Experts of a small language model: 32 SwiGLU neurons an expert.
Below are experts of layer 6 (counted from 0) of a mixture-of-experts language model. Rows are named router (the router's row for the expert) and show model dimensions 0-127. Each number is 500 + 25 x the weight over its row's rms, rounded and kept within 0 to 999. Numbers have three digits each.
After each expert's rows: a language model's description of what the expert responds to. This comes from a sample of Wikipedia text that the model never trained on.

# expert 63
router:509491471504495518512476515514512542487516476558544532521497524489511505551535507516451502528532528479527534537467514528509460524451494515557509478502480548459453490513504508506519444504487494526499482516489511501506502475503503523522466485491539515472543478473507502487498510487506528519484478477529546496497516478489481546543435493473484551482501517493547503507506498499510511502488
What it handles: Single final digits of years and numbers after a prefix like 201 or 198, plus month names, in dates and year ranges.

# expert 54
router:502518484500509519497472471522473533460536464508515542480514498467520512568538501510466436530478542513507469525504498485520476471464492533558539516542519488489469468468491479487483503475487462500495495509474513467521488502555477548494502479496540519478516520520491522487514486492506523522469511472510538513515538489501501502490472486470507510453516535477478497507462510527531503515465
What it handles: Opening bytes or capitals of non-English personal and place names with accents, e.g. Østergaard, Årsjö, Västra, van Hooijdonk, in sports lists.

# expert 47
router:521489464478465489489482504548476500498514499564495512496478512498500513567570491490486458496520523490513493505452517521485494481470470497492505491538490540479470471491478474491512499472505467502458481517492496490524515475488503492500503482511489496494535506485528500486495484527497499602477511438488500512520508478463475488532459483495499496460542539476511526521474492505517502534456
What it handles: Column separators between numbers in league tables, and century digits of years like 196, 199, 201 in dates and tables.

# expert 33
router:526471478488506519468478480514500497515527482536551519504501517471503521517514482500469472489500498466493522491463495516488494492488477525512538511515511522505494465515474499535532476474499505505500525533485473506539508493532469511518468476480576513518510533472438504471479515531536547547480463482493530495476517497499508521558515517538483501449500545458508533543465513536512505471487
What it handles: Possessive 's and possessive determiners his, its, their, her, whose, plus some section-heading and hyphen tokens in census and company articles.

# expert 44
router:542521458495500513464476499557497540468516502551516513495505517492505533577512495523517507496503527503502479528463507486533489493509483486517531467558499500512511491461508467488526473494507472527480508510445502508493529472480490506510486482497538513501563507511446460523494501514493495546497519469500537494504510503497517492543496516519495494462530525493489560505472492564509503459495
What it handles: Decimal points inside numbers, especially decimal coordinates (69.38722°W), race times and percentages, plus "(age" in birth lines and brackets.

# expert 60
router:536492512489498510503502462504484542510494453504555539506484512493485522597497508472517467499484473523511521538517556504535504479507487488561493508489456507507489490431508519528497438473517477527493476528477483480511503524517476515493500467495522513468516483466475500482501518543492512517498499473489508527507485482499455531517478506506551546460500524489495505488502478492495481472483
What it handles: Middle or end pieces of place and personal names like Sal-am-anca, Far-r-er, Tol-edo, and numbers in sports league standings tables.

# expert 29
router:513482520468503501495465490518460469472532463550506520526444487477473495510528478465464501486514516507496508492461516489493475482483501493572527463521494498498462470474497485529544479477452479483502498534505538453510473516519480532528452494507496481495528500477499486482472487498482515539500458530512506520496534490477462516501489498498525504441540546494507491548476511509534476476484
What it handles: Ordinal, number and quantity words after the or for before time nouns, such as first, third, next, several; also score dashes and digit commas.

# expert 1
router:498509484492496491523529498489470516475521497540490509479535552495513504560492451516491498511497550501537488476468548479535488482457500531535548476490479537503480504491495471470540527490476487537484516470458487505518513519487481499489476436522515478495524478461500504525537473490512546544489513494549522472533528488491460493518478498506513505433491501498506511514453490518513504494490
What it handles: Tokens in medal and results tables, like place after 2nd/3rd, digits in scores, country codes, won, finals, state names.

# expert 25
router:531497492509504503511523467542471553473541428504490541532493520491522484516554502482473458511527506509508486506494560504499465479472500509574531490530484542473521501503487489498493505488522493508501476499513508518500487519499487506519500494502487493461490483480505500493527523516526551591481501521509543521482520507483487540481476517495475477466530484494515486503499481550523494480454
What it handles: Hyphens after al/Al in Arabic names (al-Masjid, Al-Zahrani), word pieces after El/Al, and football-squad names such as ibn, Luis.

# expert 6
router:493472440503464503520526473520460485494502494533539512534472463488490510559527475513515467553469555450478464515489505531524509540514513560480512501551496521480471481503467489510505475505522518505500484515490503510515529512515483495491445499500536516530468493490487510506518525496522540533473513497504525514506516498456488501514499515505529514448503534470516540531520538519480470492488
What it handles: Table cell separators and headings in music chart and review-score tables, e.g. Billboard, Hot 100, Albums, Rating, AllMusic rows.

# expert 7
router:537505500485490491491503496530486499457509471520479494490474558486480507524560491507479473530533534501487540552487518486532513510448529483553541479494472519469515482479475467494507535461504504518478491522486508483519505520498494510500483496503521454449505495493464499475514482505529509544446471490479558552519500484448480504499478497502518503459513480471531530541469501522500499507485
What it handles: Generic words inside multiword proper names of parks, schools and places, such as National in Cape Cod National Seashore, County, State, University.

# expert 57
router:540465493487482511522500456527491529463520506549493528474481495484504525515534491495504499514529532479469514507520484509505513484508481482547528475513487507447468484520495439523541500458458501509522476513504531483485490512526477514528492468461494478483515509491462499471502525542546497527432485513516527532546511494461502515502461523516473494466543550495535501514496517533500499513464
What it handles: Hyphens and capital letters in aircraft, vehicle and product designations and acronyms, such as F-35, F-86, x-ray, MIT.

# expert 30
router:504487502478489500501492481539454525493498442523502522505489512525500521572532488482445463522516515487536473528494510510479490499456499524510515488517463520515526464499464481500523527512498533505478501526452502476539462517510456515490479528490509509475521463484470489491484481508523482521452520507510570540489548504467533544500452509506543522482483542488493496503496471512509493511492
What it handles: Single capital letters in acronyms and math subscripts, plus cell separators in asteroid discovery tables such as LINEAR, NEAT, Spacewatch.

# expert 51
router:527517467498510484444487513543470487464514458517528546502452518476483544556509493508476479516506500512499517523483481481502509476489465483551514521514455517450473460493496478496518479473479453519497490523466511475472476522515502527518509495495506507467491477491481466494500512533493553515473502463514528505514514482520483506498433518496500537493505569476492508507454511516540514477488
What it handles: Beginnings of Romance-language place and personal names and particles, such as La, San, São, del, plus the hyphen in Hauts-de-France.

# expert 23
router:514506501516450536507456484531452560486516508497522523483488497476491507556535471483487458520480495481535480523475515524514515468467510509537518505515479489460464465469524485513556485489496502492488467484491498487520492529502474481482480497521526498481500513478467467496523521480521528514481444496505550539491532500477498548522528458495518515463551499504483527547480518522515504505464
What it handles: Opening pieces of names, team names and party labels in tables and lists, such as Hy-un, Bro-ad, Labour, Republican, Reds.

# expert 49
router:519489501502507531538490506530439560488534500508489525531509535470517483580528484504454455510540489453513486489435505512537492514457481524467487487496471545472486508481512509524508506507514509495525483502463505483540518491540487516495495524508531508520479477466498507482513488493504502532441492473534562493495518523473494505488469481500485518452488506509517514506470476503514500507480
What it handles: Pipe separators in sports schedules, election polls and results tables, especially after times like 3:30 p.m., plus @ and USA.

# expert 26
router:525505484510488537523507481531514516477504456559492500523468526499492509525566473499501457545506513478473510526451525509504476512491470497510522485549509517465447475460494469474524485491468518490467479486501478498552486506499472490500505501511519512475471496479456487505482507523491496537496495465516512474558524468485451510504466448526503506482512546462522513526505530496537490508470
What it handles: Prepositions in, on, at, during, into, along, especially before dates or places, as in "on 18 May 2013", "in 1970".

# expert 53
router:504512499497491462503488505537461516451557499529524503543484537465536511538516519506506493484520496473503488485461518492497465477444507511541490487502493474455489478486496493521546491480499503538477519534502558504513517479516482497516485473495544444485537492507503469512505511503512503535517514455533516517487524478522503484535437454445513545500508508492523527486486511537506521473493
What it handles: Field labels at line starts in infoboxes and credit lists before a colon, such as Born, Genus, Champion, Written by.

# expert 3
router:488491495485496541488540457497504537489507508520539511489520551486479499591493473461497484494524506512503509494504546499514464479465501495535489471529474528513527523466485475518505456469528481514516483522470490482496504533510499505477488478510499491520507465465452456475502568502501498542492474505512488488513505496509473519514446458520508545480479525498540485517482457496496476474468
What it handles: Middle or final pieces inside foreign or uncommon proper names and words, such as Shab-est-ar, Ar-und-el, Amn-est-y, Diom-and-é.

# expert 17
router:509455492505504508522481502529440550495480471499487535495480485471490520532510491519467444502499525476518507519473528502529486496492487490541521491517503507505460475485512445496489489476481478503505486507470527492534515500510459542480467496488532482488483488503507487488524523480541515563444487522512561527518547489450468502492484514480514499441505494497483517518464490556536508503481
What it handles: Country codes and name-initial words before a name in sports tables, such as USA, ITA, SRB, Team in racing entries.

# expert 59
router:500510463486482518462521464504510508475506459526496526499498497471513510576500510522446455519508536497475504538529476507496498509458504510521491498528501526516511537491475457524475500462537476499517502493491540453475466507528470526501487446475508502509514493486452479428480518527514521497461496491505530526482505514479512499513471464481498530492480526479518494504443484510551499531507
What it handles: Final pieces of words and byte pieces of accented letters in foreign names, such as Durdy-ýew, Ladysmi-th, can-vas.

# expert 43
router:500476482486484525525528481534502515476506459538480522528456504502476508506541476474520456497481497458511510484462558482497487482493485505576512459527481495498494483483506494554545487493503478532508467527515525486495488519517469532498493474483515470493473476481479475451479514519518541517476486532487555542509505481469471541507485515509541500460514531493509494535487519520484489481458
What it handles: Determiner-like words after the or a, such as one, all, two, first, other, many, each, same, as in on the one hand.

# expert 0
router:547490507471482496509466497490483492483502451537540530518470498508498504508529470498482508487490521484504494514439555485490440500466494497521518475542463515468518496437454499543486481488465498507466495513486494471501472482492472511504483482490518518492523482492477498493479497537495532513468483528513513509500550465465502567539507467527521485489490528499526508528474499534546470461487
What it handles: Auxiliary and modal verbs and adverbs before a main verb or participle, such as has, had, have before been, just, tend, generally.

# expert 2
router:535487483510458525483526499516507508511487494500530544519475493477507495529502493493507458477519494496494489497494541508555512503507474529557536490473454529481483471497452458500518493457529494538466482479476491476503490503522491471490459469493518497506505472484469491482514507530487481539479457473494512560507493525528443557530454505504500550463487527521508532521516475484478474481484
What it handles: Inner word pieces like th, ph, ch in names and compounds (Hawthorn, shorthanded, osteoarthritis), plus sentence-initial "The" and "the".

# expert 45
router:486462481513494509496459482484459516442497514531503498488507525495460533567495518486521483528496518515492501533505521522528511483518478472535473514543503523469512471489511471502517464500550515502511503501495514523510487501529458526505464510485508495467526473467473481452510518493552502542424449474531509499531511467510512493493467509498525515487484529466495511484468479504520442514483
What it handles: Word-internal pieces of Arabic, Turkish, Armenian and Asian names, often after K or Q, such as Q-ur-an, al-Q-a-eda, Goudsouz-ian.

# expert 24
router:516488465450470539467473479532459502517507512483489482516481508492511525513518474472462472485538528459498491505465503538506453501501518502493552525532502551450490479481469496514516519466480514527511502518481485464530507486497468524517510479504522503483537481483453504489490500487508536550458507487514522477495522469445497488523455449515512501469513510507526503512488529565492481465499
What it handles: Forms of be (is, was, are, were), possessives like its, their, his, and dashes before track lengths or quote attributions.

# expert 62
router:507496461474459484511478496524461520480505464562478541510482493505526540581539468505491451520514534509484473501474493520527487471488469486542488517505495522475470463504506489507493493449480485511477454475451503490506496507521451491486528503498535494471517504497485468524501504497514549520484471478496548479515534502497473526483469529502485540485513551496530514482492481484526501479487
What it handles: Opening capital letter or piece of foreign personal and place names in sports results and tables, mostly Japanese, as in Uchiyama, Inoue, Oyam.

# expert 19
router:501498468479490529471516460475527538496533485515515491502478525465490509591485500487507481503524522490471496503523539555525506500514508518558504492533464529507496530478487462532537445488525489519531490518488496465504469526511497493525485441497499472536488487474496434453518529527520480501498489496517524498506494501496455508518474528507528528490482528499520491528460475506487531487504
What it handles: Short word-internal pieces, often consonant-heavy, inside names and rare words, such as Ty-pic-ally, Szcz-ep-anowski, New-sp-aper, -ph-ys.

# expert 27
router:504498508512484527516474503492459518496478501581533501515522522507460540533510461451508471540523499506520485492532546515526494493463499466545489499533500504504475476477489469481515473461527469496495494505494536475515514486518483493502469489511527526488516449501441456477468494518554511546491482516491567506487496507508465505516487502488542515495511519512531509529501477525517470487468
What it handles: Subject pronouns and relatives starting a clause in biographies, such as He, She, It, who; also the aw in Seahawks.

# expert 35
router:500463514477483498491489518546468521500489480527488479523478498496526523564553445473438448524525534515514493529499528518527478466454543507477511490511499509494486529468494465479513481491508519503459477513491515476487489503505496495497501508522543465459493493510504489461510502512534504575449477503510497515517517503463525511530494505492503477462501517482543549508474464519519481514494
What it handles: Cell separators after names in election and sports tables, commas and colons, and byte pieces of Japanese and Chinese characters.

# expert 18
router:497503470524486510506499508543472526503499504529535532515487527490502539566503487499460456504513516488521479515477521493548503501506474503499496519504459541495521534497494459497512486481482471528511466522457514490482501519534518522481508529498524470513492505497507494498494523508540500556450478529561554532495523510492467499495490527468499564431485507466523510510460488467524488514477
What it handles: Endings of place and institution names and table cells in sports results, such as California, University, Crimean War, UNICEF, Championships.

# expert 34
router:531500506497470503526457502561505508508507477528540535505469496505520524510504505490451492528493500474508507528444550503509505520496477480522517482514472546467497513495500494525494472453494517532474499537472540469517496481523512498502488471499525504491525502469496502511443510500498525568473482484543480511522545491481489544492464468545502486486511516507562530528486522539540520483492
What it handles: First three digits of years after in, commas or month-day dates, such as 193(0), 181(4), 197(2); also words after "in".

# expert 36
router:516488500460455532480443520513458505462528504484482535533509500497482539579528497468495503491484533477486500485475496491496510525519519521514511483520516492507505492486472477500530483487496502518455483467500493484524488521529493512502496495499530518510505499509509515508514479498474507533497515462537482547534533502489475565511458452536542549477531494532532515507476550518475443480500
What it handles: First word pieces of lowercase words split into fragments, often after a or the, e.g. ic-onic, ter-ror, ed-iting, ash-amed.

# expert 21
router:503511501469449506529505481529447504477510478500488509493470496498492536517538465489478453507481511496524519548486521537501478482461505482548506467522462506434477481490493465500502490494517480507472504504505488504535497507501480527518474483478480466482503479495483501469532506503502531530453485463526561535545550489471479538474470494476514496460520508473501510561497496531512507472464
What it handles: Personal first names, usually just before a surname in lists, tables and credits, such as John, David, Nicolas, Dave.

# expert 10
router:479522520468502481498496475515458537474519498513475490500501502462495517555519486504461444508525542500494466529510526485530505493446505501539516513506502530473473505496477450507497519482512508517490476493478513515513519499542456536480502476519554478457501501514496507488527489489524548567445464520510552514496511491459464514466488495487526493478515520492518495508455470521540485511478
What it handles: Word pieces inside personal and place names, often non-English, in lists and tables, such as Hend(rix), Krish(namurthy), Gh(osh).

# expert 38
router:519476440471458513541487506552488538486518488515528515530501520477498538519546483489482476537505536490520481506453531492519502486480471491562524462515485516492511473518475490512533478490485495489482533508476505526484499481536461513512497472471544502479531496517481481489504473535520501574489485452496541512500524486505496502493472517462510537450519511487490554499471488514506515484521
What it handles: Country names and nationality adjectives, often in sports tables and career lists, such as States, Chinese, Lithuania, Sweden, Party.

# expert 58
router:534509449451502504487460484515451492446529461489508509508475505481516541498546474509479481543490500478472507503512474517488501481454472506564495495526481479448521477499487490496539488479509462503463507477480492466514470524498497533520501505454512488470509479484498527509503525519476545546474507491504523521513520503486481542489503486471491489467528557453528536530507513519513471481491
What it handles: Articles, prepositions and word endings in French, Spanish and Italian names and titles, such as la, le, de, des, el, que.

# expert 56
router:514470494489495479486438486507473511466485483533473506543468505497475538525550488493450491521472544480484511516508503516514456485470486543515519494528466510479472484458451508551509494479476493538455495509509494449511515514513450502475478501501524508470522453504464473500498546500518518515503474483514484507490528498494507547543495472526540500506498496446507522526473534481495492479482
What it handles: Words that introduce examples or categories, such as "such" in "such as", including, include, various, known, both, commonly.